Experts of a small language model: 12 layers, vocabulary 32768.
Below are experts of layer 2 (counted from 0) of a mixture-of-experts language model. Rows are named router (the router's row for the expert), down (a neuron's output weights, with its number) and show model dimensions 0-191. Each number is 50 + 15 x the weight over its row's rms, rounded and kept within 0 to 99.
After each expert's rows: a language model's description of what the expert responds to. This comes from a sample of Wikipedia text that the model never trained on.

# expert 31
router:56 50 28 67 53 50 50 49 69 52 64 50 19 41 48 72 71 43 61 50 74 60 33 51 67 48 55 57 45 53 38 64 75 53 59 49 46 48 60 58 51 28 27 68 44 42 19 33 46 46 74 42 57 50 29 51 67 60 49 32 32 52 50 32 55 46 51 68 66 35 68 66 49 46 42 49 48 43 34 44 70 64 54 91 56 08 69 48 39 63 37 48 63 69 28 43 42 60 63 21 58 25 24 54 47 28 64 55 45 48 54 21 41 21 70 58 31 40 41 30 44 33 35 47 45 28 67 20 29 47 47 42 72 29 51 48 41 50 20 44 34 66 39 92 56 63 29 69 59 47 42 66 69 45 67 51 52 29 65 49 41 45 51 27 59 68 45 76 25 37 47 66 44 47 77 61 57 31 63 69 35 39 62 52 08 45 63 65 57 43 41 57
down0:66 39 43 66 57 43 72 54 63 21 53 51 72 36 43 33 57 43 55 42 66 60 55 57 67 64 55 21 78 33 71 58 36 57 68 56 59 53 55 70 62 57 51 25 34 46 52 45 38 55 16 79 44 49 39 53 66 45 41 54 28 64 61 53 60 56 44 18 44 45 58 62 59 51 69 51 32 39 53 92 51 49 82 46 51 46 77 52 61 34 47 48 63 60 71 60 48 28 37 61 43 09 38 62 48 67 48 67 71 42 45 27 29 38 58 87 43 22 19 29 51 40 21 51 71 55 36 26 50 47 72 56 40 34 61 52 16 57 78 65 45 55 39 19 60 47 50 49 62 71 42 28 83 52 48 28 65 41 45 78 54 42 50 59 47 48 57 59 45 45 47 35 50 48 54 60 48 44 60 39 32 59 92 37 57 60 24 39 62 55 56 46
It responds to: Pipe characters, row-ending pipes and |---| separator rows in wiki tables, plus header words like Votes, Pts, Result.

# expert 14
router:57 49 34 38 45 34 60 33 73 61 33 53 46 41 41 34 59 55 47 43 35 31 47 41 40 40 84 43 46 55 48 50 60 38 50 43 84 37 32 37 45 57 83 63 36 45 57 26 30 38 17 26 47 61 48 55 37 58 47 61 46 60 38 58 67 48 65 63 63 44 57 75 63 68 37 26 39 52 37 34 58 52 68 55 51 41 20 48 37 46 50 53 41 45 70 56 57 67 82 71 38 71 44 26 48 54 51 76 32 40 26 65 62 41 75 39 54 40 27 54 24 54 29 29 36 32 41 55 58 52 61 54 56 76 31 43 46 57 40 43 71 42 54 52 46 50 41 56 23 53 42 59 70 59 65 58 68 58 71 52 46 63 54 55 19 65 73 39 28 22 27 81 47 49 58 39 69 47 12 93 35 28 64 42 53 48 62 45 09 34 69 59
down5:58 54 84 51 61 52 52 56 72 53 54 37 34 38 25 93 34 65 44 52 49 29 64 53 43 49 59 40 41 55 62 53 30 23 72 63 59 49 48 79 22 30 39 83 28 38 19 61 25 59 41 67 53 41 58 57 44 47 71 21 60 11 55 48 43 48 42 42 44 39 56 65 76 32 43 59 25 55 48 59 40 40 51 63 65 50 48 27 50 75 51 71 51 51 63 35 43 16 49 50 56 60 63 21 35 40 37 31 27 45 65 53 63 55 61 24 51 63 37 60 39 55 55 50 46 60 33 80 63 58 35 38 47 38 54 69 40 57 61 63 49 45 72 60 21 50 53 29 55 24 44 53 42 51 53 33 66 69 21 49 58 54 19 47 60 61 49 61 42 66 52 18 59 43 64 70 46 54 52 83 73 50 35 34 46 48 27 48 23 64 49 32
It responds to: Word pieces inside foreign or compound names, often right after a hyphen, such as Saint-Dizier, Murviel-lès, rain-cloud, chrome-plated.

# expert 7
router:49 57 44 40 51 52 30 51 57 29 41 49 43 30 58 60 77 55 58 52 67 31 57 44 27 74 40 36 45 75 75 31 46 51 47 59 41 58 82 61 41 47 81 39 52 58 52 50 45 46 28 74 47 37 59 55 68 40 35 46 24 69 15 59 50 47 32 69 59 36 54 73 41 28 74 80 60 33 72 33 54 68 78 39 54 52 68 29 22 51 74 71 44 46 28 58 32 32 69 39 36 18 32 81 57 35 47 32 58 52 57 50 57 48 63 64 56 53 53 36 99 43 44 34 78 51 65 38 53 64 56 27 54 44 52 49 58 56 58 64 51 42 52 47 50 34 47 45 30 72 39 84 47 47 41 58 45 36 50 44 51 39 23 57 66 69 52 57 41 54 75 74 40 43 75 47 48 36 60 44 55 53 13 33 49 45 68 40 40 50 76 36
down1:45 62 38 35 32 38 59 67 27 40 46 32 39 64 52 72 20 57 71 32 49 45 39 67 49 45 84 42 46 26 27 75 35 40 91 41 54 54 58 44 56 37 52 42 36 49 43 42 43 62 65 58 55 51 61 50 50 39 55 21 27 41 59 43 20 72 64 69 61 80 37 62 68 66 47 47 73 43 44 59 45 60 62 46 59 55 60 60 45 35 57 70 31 34 56 87 62 60 42 67 51 49 57 19 63 50 60 53 42 48 51 51 71 54 48 44 32 44 45 51 71 34 49 21 42 34 61 63 26 71 36 26 26 46 37 60 47 29 57 28 34 71 31 54 65 41 62 63 84 04 54 59 47 29 38 51 47 27 52 50 52 57 65 38 54 18 49 58 61 30 61 26 50 63 55 45 63 69 44 44 33 19 52 54 85 67 29 46 45 45 59 60
It responds to: Definite articles and possessive determiners, mostly "the", right after prepositions like of, in, to, e.g. its, their, this.

# expert 39
router:25 39 22 84 40 37 29 42 75 51 56 55 61 42 71 43 50 67 67 29 40 24 29 37 47 28 36 61 37 50 26 76 45 68 35 52 70 29 39 67 31 30 47 62 27 41 43 62 42 38 52 61 47 48 39 88 59 70 46 47 38 46 72 37 46 65 79 28 66 37 56 57 46 59 66 56 68 38 39 66 51 30 61 64 58 32 40 69 31 39 43 41 67 68 25 46 54 52 56 52 74 54 68 42 46 33 62 38 77 74 35 38 47 12 49 47 47 56 79 12 56 57 37 59 41 34 34 38 60 51 59 44 51 45 39 83 42 18 33 61 53 64 38 56 49 74 60 42 61 51 56 51 66 45 70 46 47 59 52 42 35 44 30 35 42 76 39 63 41 39 14 41 54 66 44 55 41 28 47 66 61 45 31 42 38 62 30 51 34 62 48 72
down0:35 32 38 47 54 44 46 57 54 52 42 51 48 38 49 37 41 63 65 46 49 45 60 68 48 72 58 33 65 66 50 41 36 74 66 34 29 63 58 57 78 41 41 43 30 34 51 71 63 44 17 38 28 66 43 53 27 45 51 84 47 37 30 77 43 57 34 58 76 43 37 55 51 49 45 54 42 57 77 52 65 61 75 54 55 46 17 47 57 89 44 62 26 48 41 48 57 65 37 45 81 48 48 25 38 59 58 50 41 18 56 55 24 44 54 46 31 76 53 31 20 54 48 49 48 38 37 63 53 39 66 62 65 28 52 68 46 45 53 40 72 58 26 61 42 51 60 41 34 51 36 76 51 76 56 55 15 40 54 45 34 41 35 28 43 25 47 96 35 41 39 27 55 41 63 48 46 58 40 49 66 62 29 71 43 59 45 41 58 25 99 37
It responds to: Plural suffixes and plural nouns, such as -s, -ers, -es, people, members, games, often after numbers or other.

# expert 42
router:49 54 74 47 65 43 37 30 39 41 29 59 43 59 58 23 58 49 39 50 65 40 52 36 67 64 54 73 41 67 23 50 45 46 51 52 81 32 46 67 27 18 44 35 71 56 53 22 62 52 48 27 43 53 45 64 45 24 52 71 24 44 63 41 66 55 43 31 46 48 50 69 42 68 56 49 40 80 41 85 54 65 56 63 60 39 53 54 41 41 43 60 50 35 45 28 26 38 75 84 42 16 65 58 22 37 55 61 31 64 63 46 43 38 22 69 49 43 47 37 24 43 64 60 46 34 50 45 63 46 51 00 45 79 39 56 39 47 60 62 46 51 37 43 58 33 36 64 51 61 70 37 43 35 85 62 68 80 62 36 53 70 58 64 52 32 61 78 55 47 63 66 58 38 33 35 43 62 61 52 39 48 48 43 72 54 24 53 67 65 32 55
down0:56 52 32 58 55 25 59 66 57 33 40 61 76 52 48 50 69 62 38 31 62 15 56 56 37 58 54 65 45 30 64 53 55 31 66 51 35 38 61 29 54 36 58 31 75 54 14 62 47 63 85 65 49 54 37 40 40 39 52 44 38 41 73 57 68 66 57 45 31 68 39 56 44 69 36 24 63 55 75 45 70 47 56 23 66 39 55 41 62 66 29 65 81 62 57 64 68 54 76 18 43 55 57 48 34 43 33 60 60 80 35 63 36 64 40 42 51 43 18 42 41 49 39 31 67 36 37 28 42 45 56 64 43 50 68 34 68 63 36 62 68 54 58 77 66 44 67 37 39 65 08 28 39 53 45 64 27 46 28 30 41 51 41 66 49 57 24 36 53 37 59 33 36 44 24 77 42 71 44 62 42 49 55 62 40 69 46 25 28 33 54 44
It responds to: Line breaks ending infobox or list fields before the next - item, plus colons and brackets in fields like Time zone:, Height: (.

# expert 57
router:50 75 09 46 50 67 53 55 62 63 23 45 36 63 68 63 79 63 41 52 31 71 35 69 43 19 48 66 41 32 78 54 63 57 56 40 36 62 26 48 40 52 73 55 56 35 59 45 42 20 47 31 49 26 37 73 62 57 48 22 51 59 39 36 33 36 39 51 64 41 44 33 71 59 59 15 60 46 34 56 46 60 34 49 46 35 61 76 65 37 26 67 51 63 35 56 40 59 39 58 68 46 53 42 50 53 44 56 41 36 43 60 45 37 37 40 31 75 70 60 33 67 50 66 56 36 38 61 62 64 60 72 52 64 35 38 37 41 67 44 41 82 40 89 81 77 54 55 56 26 54 52 39 44 47 17 71 53 60 83 33 43 57 53 57 53 75 63 61 24 57 75 42 33 41 43 33 40 19 61 53 68 44 52 42 49 69 59 33 47 56 71
down0:33 69 61 32 52 66 56 44 41 41 44 33 59 57 39 46 42 37 61 66 25 51 35 81 36 31 67 74 56 42 66 38 48 59 28 32 46 37 54 56 52 43 52 39 63 47 40 46 21 54 43 48 65 43 48 37 51 80 59 38 45 56 68 64 64 60 51 26 43 40 53 59 41 41 52 26 69 54 58 35 60 63 44 52 55 33 61 53 38 76 40 54 51 31 80 29 41 56 47 42 39 44 38 59 73 36 78 50 67 48 90 43 80 54 56 52 36 57 48 63 31 50 45 32 42 67 65 74 79 66 33 64 00 50 39 78 49 67 40 45 41 35 31 40 81 58 52 66 49 49 60 42 52 46 51 81 57 58 89 36 47 75 56 60 66 65 41 30 47 69 30 46 36 51 38 61 48 17 47 69 69 70 31 24 55 72 55 57 65 69 33 33
It responds to: Word-final suffix pieces completing common English words, such as -ated, -able, -ized, -ly, -ious, as in generated, crowned.

# expert 43
router:37 41 39 59 63 38 46 42 42 46 51 60 37 64 73 50 49 53 67 30 34 75 42 77 68 39 43 41 43 40 46 31 53 54 67 56 45 65 49 35 53 39 47 70 37 42 58 41 49 50 09 26 72 52 40 62 40 76 20 40 32 46 46 40 16 45 58 23 52 38 63 59 28 58 63 32 54 72 60 52 40 12 37 60 41 37 55 73 61 21 32 31 41 59 60 58 32 61 50 50 59 90 53 46 37 24 59 48 37 49 53 72 39 53 62 51 39 49 40 35 51 58 44 59 60 46 34 59 49 39 77 39 73 63 49 52 53 29 52 63 79 53 69 68 60 26 47 27 91 65 50 15 62 85 62 26 39 52 32 78 24 34 74 45 73 53 42 40 30 58 49 43 34 52 30 53 48 73 35 46 31 38 29 50 37 43 52 49 57 62 50 36
down4:63 48 53 47 48 74 62 87 59 52 24 63 33 38 58 35 47 54 79 58 62 58 66 40 52 42 65 42 44 48 68 45 41 49 55 69 58 33 84 45 59 69 39 25 61 58 65 53 30 35 60 22 69 71 56 74 73 43 54 58 53 41 63 45 51 73 50 55 21 60 46 90 62 48 50 54 59 26 47 48 43 27 46 45 37 68 52 39 28 33 35 64 30 49 56 46 53 43 59 35 18 36 60 79 37 59 31 73 64 68 66 48 60 50 82 52 81 30 49 48 65 67 82 46 68 43 40 36 50 41 46 29 27 61 51 43 18 42 38 52 48 62 42 49 37 43 43 33 56 80 62 50 45 46 29 56 72 33 54 55 52 82 63 32 62 42 52 55 48 35 49 37 67 91 31 48 23 40 43 34 30 42 53 55 18 58 41 59 57 60 61 33
It responds to: Final word pieces of German-style surnames and place names, such as -ger, -berg, -burg, -ner, plus units km, kg, °N.

# expert 34
router:32 35 35 79 46 57 46 50 63 39 77 32 44 86 64 62 36 41 75 51 47 68 43 70 66 51 51 45 52 56 58 62 76 59 36 51 56 33 55 65 49 44 31 76 32 49 27 50 57 33 34 58 28 49 17 48 31 59 68 37 32 25 62 35 52 66 99 37 15 35 46 39 36 68 50 50 59 25 43 58 59 30 54 49 68 22 42 56 44 36 41 60 55 64 40 30 68 18 71 46 34 37 76 47 12 52 71 44 55 62 33 24 57 23 49 58 42 47 40 59 32 52 32 78 68 43 65 77 50 65 70 33 55 48 55 59 47 52 35 43 71 35 33 55 65 47 66 59 66 36 47 27 54 56 66 44 57 50 55 61 47 30 47 44 19 58 75 54 52 36 26 60 45 44 25 48 44 44 43 48 49 33 54 55 55 65 67 41 54 61 69 45
down4:44 53 50 67 34 51 35 57 49 60 38 57 43 36 60 51 53 47 14 32 66 39 44 59 79 45 53 40 61 51 37 49 45 52 56 58 35 55 56 32 09 61 69 34 46 76 63 75 36 53 54 60 27 14 58 42 59 46 58 51 57 56 29 78 30 58 46 59 20 18 54 49 53 18 69 38 65 64 54 43 39 34 45 61 41 41 50 26 47 43 35 39 56 49 58 30 32 43 38 58 26 66 29 64 69 44 39 66 37 49 43 45 39 38 24 52 46 55 39 45 33 41 38 40 26 65 53 59 46 74 55 59 31 55 27 65 62 73 88 40 44 77 38 63 43 32 53 43 53 28 81 62 66 36 44 52 56 48 46 43 62 55 54 85 46 72 44 29 33 61 66 22 42 59 07 74 37 48 53 50 71 66 73 36 57 42 30 53 33 34 27 63
It responds to: Occupations, offices and political labels for people, such as composer, President, coach, Republican, actress, including word pieces like -ist.